From a checkpoint of a small mixture-of-experts model trained on Wikipedia: width 320, a softmax router.
Below are experts of layer 8 (counted from 0) of a mixture-of-experts language model. Rows are named router (the router's row for the expert), down (a neuron's output weights, with its number) and show model dimensions 64-127. Each number is 500 + 50 x the weight over its row's rms, rounded and kept within 0 to 999. Numbers have three digits each.
After each expert's rows: "raises" lists some tokens whose logits its average output raises strongly, later layers aside. This comes from a sample of Wikipedia text that the model never trained on.

# expert 10
router:502522501473519529494421562476529479489479436520530524485509428484551510570486609589507463450457513518578470534550352492472518521511526598525503477521505460550548641510603432450642385441538490
down0:541488552528444511478558524570448501423445449553497493491504584468525520374481527508483470560564459429416523512454489466418535485554429460521607488530449531544502425518555599477515538504478494
down1:554542558510498444508453581433527464453485495487551453517535560461433421485590567498463510547559523416582526566447399471554487513498532510374455542525580513512519500505563552532464521506488524
down2:557505435512545487479545559547583505439408450427461472464468538414490454542528455564524518505494523529512447583486432461586577563478532490486526524433552426485482532544521544445497557484540530
down3:502423545608465566543589467566445481601536499519476522554448516423444469469506452442507495483494495496433581533425448501507517591494424531491544454464552559456538430503487508500559612491439493
down4:425553438552568571423512499573507420526500552593527496500391531575505491536534632434584467482541452464469433526412495482510562574523525546539484501485438542447501450575496484567531447395558652
down5:539504473470508482524570417443510569532449511476481476483501457547506444522470509422498509528508554544625463577517560490448403452490429499416476500468466495436507399524552453461538455523538518
raises: "1", "2", "3", "5", "4", "0"

# expert 23
router:525556499462529563436415434496540428573487401548523493472507427554526534503471513511567352453473513554531519567502460508442626502474552585476531440566521450511486563532604460494581529451500562
down0:565489496560447572456501480561519568483484481470482445531474368568507472443570488550430386413426526533530500514418517554468420474424510473592564519466548468579495489647533591517475539489567554
down1:559539531492476439510486553436633517505447443584492596448440568490477511460536550470403475507475507496555533609505401535524494537460466519439518505456505517438450568526505448474428411475541532
down2:616507484464540535445434547464519556433454452498510413499535545408455518511569478450383548463518476545579486592498555554470374540469537546571468563492512529531531498462560559517442531534423477
down3:450546535502513516520584457533529468443421543499565531441530485505467557591524505501531477462554455574482488507446521507512522497539506624468503432520532465563451441491581491493495478410514571
down4:497479436582458518580426609429466545490585474469432607523478484524484474467473397565549525532509414445405405558512529434493450471480521455491537530414478473405493543584497552623512455519524486
down5:417461505462596517498504595392427476522498577459545436491528535448528599467488571428423489536541532591461550555598478484569459575569527457399466540495501469520537515492538431430477477594569527
raises: "8", "9", "4", "6", "5", "7"

# expert 1
router:517510568504565511513471429540622418521470459554463486500481386493556485501462551490584439519476634544560444514520431417374517489535474538497521420544534541483457470472465474471546391532560560
down0:396480478496534633505404356524511388507466480532509515388509582451485494488514494476573485448467548555439452376548505562558501560462509519494470526488549575476484540513549510566472596544509519
down1:525587476428493524585494483562501562582503419558519563443414519480417438551514481555467458573429474524527501513474567520553497469469528534508504428602448535452496505450449522521554456563514495
down2:540496423481416541461519436428526530513495456616370516478400438580569501555503563490496446396482468475570506463489361516472516571473469495478495471481543509518454493477457459543540487588547499
down3:496549566497524594446511414579479510474507497466601532422495518607520574462502505518502559538518478479520541497474489514543569494426475515540505502434501453536540506483526453447547438446462663
down4:530438481464515569531481544507554462439483483433517478468550510575506551512471535494487520433497513580484398438551486497521410566505581388508530470467534514535550512389487473482580451443469506
down5:502521523428532454497511429451576556590573513435607433448476513404488553654448533520505455458560425530547516545502584488475478536521473582494483494498482540408437448487468471496471510452418498
raises: "0", "2", "1", "-"

# expert 14
router:493543609484527539475488433497532411499535486610493481461542429580599495540429539477577422434461477526550446535532449457412470473529536568484523510531601489473459558485555435486524421499500460
down0:500531552420439540537489547538559515404461511485578491481511509517565586548494531472497404447477387441512493487509548502470433452468573480399455503443509498539554390475540462470501576537519403
down1:504466517476500559546477459422455516558448515542561516483423527434543540436496553510437389516544383501513475572447596493513526479388559414467571428554520512497449534500389471573637558446458479
down2:460519557578496543438456414479490430472442517489437519609524506516467507477470440516452513489567529528481545536494495477423564479618467515388519476507541492504541550595535502482491434473471521
down3:580465468526481483465421457403512541560534557541402562490499410528488570582539573556427445560535449461500510595462493579466533454492441524488497521556537486547490550352444438514485557439563425
down4:546519527613450509536596558578517572478649520481500419525528529587426448517525478506460504554497489534446531508474584396534491538455546446571542455491497519382536500456505510565474596542562557
down5:498566443551464511558528502542490503555501493551568505511415531588580500454469538492522519482418526520512469472579485566408581449499504441538441458439535492531542392473511561384366502473531477
raises: ",", "0", "–", "-", "a", "1"

# expert 9
router:601478494467414530507479495550554452508441449547533539466563396517560458605521542455563457479592446514536551520517473457427444390573537497556476485572484459405472507458492479541493517375505534
down0:513484489544503411490553502429481567455540457540417443499492550613482420537504607407486462606532544468436452491476503400420522466521486553437505492467508507450560579403556434476482506489461542
down1:502482537566443539447525437530521461513534444576503586529513539527486458554424473573448444481541513500417432478392452465524518502389566512434422488441520501548494474500509403477509383489497436
down2:543515582535505555508510555527480423516518517532426585536537551431455461621466512446532531469497472560555419481501461545526502532483649463487515505554468522513508476491555554523568548467616493
down3:468560470423511408476461600473459594561530577456528467470481566410472459553454533519505541465473509617491491539441552473491497501464487500486398477510468499531524441527488541526504471541541475
down4:522532448539437463457389443465495494480570483536515470540482556454462531541553497534427558492481516470525500492439523534451478520511482588579522446475526514490513529521453575514535539445429524
down5:537436520519515493616527522462494505537489461518578529397587632554482574475535503542441521533536595514486514517439530535507504469508494439583574421505610420553568481568470466455458493499529590
raises: " and", ",", ".\n\n", ".", " on", " to"

# expert 7
router:505504584531502507598483471514480548463531422487527457501494510492513502526513540565557531425550510354502453509572590567557530438507630498550477560520496479514481492506392488495528450475557535
down0:573543603526517453582514548438585516454488571492532519482502537535499504504561484487472523464543525556437537377425528528455479399526397549502432493537473454538469454455514569459529454370485466
down1:359431500487461522536471611600563542533520487501439512528520476517525511438461489576479475385597495432475525409454476545496547500477497581484508490573576516455530543444421465540504429574412566
down2:481464454434555534515534503479509557460418436537524432594469561502415438463564626601528486561501483450423522510526607413412473490474571518433462569534436513439528419458467485490416415484424502
down3:483427435475632469396504493554535532446457571582491419560559479418513511521474506428587544526454490504492581453536610490449475455445540470513514546492537601534551563514442503469546525494578518
down4:526530500461496450472553507567510497556456530548421506490566328387551519503512566433513520441448569449468514481549523526425486507539494531448476488521498480455507536507479539449485578490509489
down5:585422491457451502498466442450472407475497575464536470474552414397353510552575490463419515515555567450484433474520478439483531581482513512519525523588516518461455516507518507512442551498493397
raises: ",", " and", " in", " of", " with", "."

# expert 4
router:396485482435444472520501638467477496526496586522525541480573527489467491394517495506397584475513525440448596448458513450446493496578613512532474434481517555514542559469457506471471512464457543
down0:601376490510579452527471485449517461475506505547456393446533442504534433481511422545560575491404486482392488561611540473469475415567571487465454468507472503543576508483452626446492493479483490
down1:393563472453468500453484592472536497401419573371480514549470521707521429502512526534509480547514529585510503541486514474545478529452419497484503435603483518469520519559527578464527487449590638
down2:478508452464527471508404570485452531548433611598489510484455521490557525473519481491485480403545490495500609421557511500496471423540530550480420503417507502491528516547410495379516568464474564
down3:448476578489478581529431518507514515420571515488543432432540434444445388492458508519552495404509528489453409532348601455532572509450423540478532662505514499604521478465502361508481518618544487
down4:420504497574513398534474533598522461425519512473486476523515490311570551456491513480564445450474447531457403508459526474593429458514476575548524404495496508413512461518550576489529531557471444
down5:565510545459517491530401390450428492507560568452538565509524482550571546560538501490596506488487529537554553446492426564417517633577415546382447535501492507507530476537509409568429568445548551
raises: " the", " a", " "

# expert 16
router:497508512479539534425492433575459511500527460482499505474480550510567536569589504535438480496449431401456482463494484521542465416494489506529423574454493469576497599497552479602485470496518437
down0:464507497447531549446467406509518510507472565574504587425494554491425503516556491507501468525533549532468455448408396520486509464571573425472508383468392493476556422507506531428546551578418463
down1:466603413521504430572488554482568498541461473487560507445482506609501565495454523523526438520531525506519552613395491539531617380492489544653519552571472505485435534466437529492535489542561471
down2:419464496529514464519546541477523490508504596512484576455456508499420526669516422519591488479571532548467548471470518500579662500485444563470511597499525537536439586502551540456505495498466579
down3:516488510559478435435479557471486560525516596500480553627462567526558562489570466532401464547419550497451511499473404490510462520571440477500564504490557485474480500558511492511546563545595479
down4:549501453516460456482511563507486455407484530514436441439395462550492452471503400450457485446433443514494558461577472457559540560552514537504566607449456429639519499563546488486489575469467486
down5:485408526510502553438496496503493444551522417491479441441489466530508440468507485517497534454599450516503461503433587521575464581614545473479401562523448469479473436436585629476512454573450565
raises: "y", "os", ".", "i", "es", " of"

# expert 6
router:512444497405505473489569487474559513573443519475552584531463452546524489508478641580568490462412461495578509535516451489440472450543460647584424466472507453455473521474511474502502423521515534
down0:483526514519476562537452500497579467626520443582615498503497500574554445557504595538520464525549494495519456434414514425555511449506469547585438491583467490488492542394443529542639416502471469
down1:495472471505486444378492464578598512492535477553517504480586556575552521548518507376510435392518370511508507489508384532532431551448508457562425396495471487474433489500515544462477504533533494
down2:481575532506502510411490506526495595471479531451510459571390531640424544482423510552541419477501461505472550545543611549510539434437438478542449435496531490510442545566481591555507529474531460
down3:552578462552499476452446532516469389467548572536424529474492474478525556461544558557431525551506495472544476478539580416524447457397496505481536463516628487491513582439399442443515467425515533
down4:581484541627493499508529436518538460605429510524446533550549535468373486488516553540562501432415449456471454585517552532496582547449467507537523451569451554437563492467507484419491664546518469
down5:527430478505476433490499391499518435492548573494453425484538504545436439519485513459472480450466462498513458467473435496512449498488556540481485448550514492453527556635383515498487498485503517
raises: " The", " There", " He", " After", " They", " In"

# expert 11
router:583525526503472526490497478482553450539456484561515508456478494537533460515520516547533456457525433492628418445473483456422506479489452502551567540590591571539567559427471421538515410562566466
down0:598582536464440525566566499492494465531521477528533594498510523515514419565430491510509448526466566454503452541463531477538452513588474510502532445513452540477497522483487512492431488547449465
down1:512503537576522494545460522546481449509548501396521616470478535538544474556520474498518523499594593547422506486488579450560421470561521479533610591451505482461488486536457560488547529448584546
down2:503480491560505464450354530454549524516459540533497426514430493405489456454400482508496433528509550551459532560534556539537473463442528480412443461459515429533441487472539579516479476543523485
down3:552495527538592491456476518493542498457520525466514516497475466476497532489458509586464513593549510445543466557558500601487489496568474569485427457588581484450450579660433464588496457535503499
down4:483501509564490550477504558572461485443447565484527591540551467452504510469562439514468537433526520505478446493484664602527481459524459516424597463554489483486527414423507569422523483518458475
down5:542395468524516589534551513500417515505579452431455582555440538368552517551561454435525497491472525526525440507457378474546453537521571450449484526446507417614529437619532418427547563505521461
raises: "on", "ul", "is", "in"

# expert 5
router:474431535555517462519509468570446606485521453526489463511575452531584518472504484559492508458561410415454465454535555603502458494535535479548456576517479518547535454512493531521588461531489486
down0:474470431475473489579551600466404496498511510474539417563587449573515455492565461574452565536547427471436531550588534498463514559550487548436482509484585381435480518558454458465471640475519500
down1:540583541492540514471475486523422507446499559502462505489464301448555403471502489478571561436525604422517489543568433493439563501464590559529531557588469533534545467508497562471482573484499492
down2:564557506505518521540549545498462581451490524486556495494455399350486436478407546432505481592482565384525482454515398578381476473500453496453484412582443498563494470491587576515420582545484529
down3:491570472503415484439555505533517497533461560437436508482542473518502613490538537499460580470532522458596561471516406474492564422503471466504428521590540649474542550520486465547526408555533493
down4:489584517604467505400533566568484517487407521393590528548562454548479535522468481505520479441503530537505481462406502511541473533518488476511561481550483534528527537508473420480518450581497416
down5:536436510507487466545405575531490461422483507516520496587525431550544471555453542533537648506605431614524555553475485608591529418493522593447536378498524573468555561477469467492538411415435534
raises: ",", ".", " and", ";", ".\n\n", " in"

# expert 21
router:507462527509544572503449502588562378566431518571513479477517418537518486532500541498513401478455470581522497502520375449364586523462500537521540448573507532466465472450508535474514451542528571
down0:511475428567475494479527557544463563460442500438570494529560538459592561526600487502456432490584497471582486495517455513435481440575479579473500421554507501469447511472452507463472430476587380
down1:470534453639459567449571451578400500493479453472562443537523465339527499521526565510411489411536488489519476468525589465504556451452604571495586555512559514428409369441522450618493533522521522
down2:556544467560600484498469580534496463479454521484427478550527450437555526514544489463428514388425483497491491451445518496488494455465499531591496485484578498565524442392510498526526526450487453
down3:514443522519538472533516398512528556384515462507463511517492494426534559489592456520548357521427435533478470478573459550457445491452477399515550485442473516451556525490549497456490392507530510
down4:544485521566494470555525527565455564481486494444532479477457501376544584549520607443489380467522474513487546465473552540507532496458451450461561478573478523440473526490452638553506594584503480
down5:479484509603513550545490438507523500533549527555460570514511457376506473596596477452574497483465513457475546491424507453479508485553466445544483457517499509486507592545522436467463441486488452
raises: "0", "5", "2", "1", "6", "4"

# expert 0
router:426509438469494515540493530536486516462334580489474495458445432496524428486487474566501480544506539523533562508557395469449460557503437586557401389625523480486455462472488601439597394438487489
down0:501486486599432409481529523621521495475539532519447455517453402426500353555500513448588484455504477402515537513453417401536484541406520522436524547473504518448479471496504512553474473525553574
down1:570580570508529473471565538425501423434488520416557522539303581419466568500523559497517516420499542537501538556540547558592608462604510506556433441500423421472468601561415526485549480539523398
down2:471488537487552605587535565543462502482448411490510539507493443357493558505483450470526452507459434443417511608483536548495481505480584435522622553447611478553545434478458502505542501452515427
down3:515534395491447495536479452499514495524482501534508520538569485557437463436547575520529502468406503474502542588499454479486519547386570492522581474451627426501512562544447500621527520474474551
down4:484464563535458486450505523483520453473547518474444495501526374460524499462540464478426506498428548413525513470553486488508576527450499522418537546477565494473495448541467541414567517471478557
down5:494510487387501449451525483469554472529487473516507547425478507528537553471475483509511454574497479540549619559512511508466496565590572484511504472565427420427560519530519495394576524537571402
raises: " the", " a", " ", " an", " their"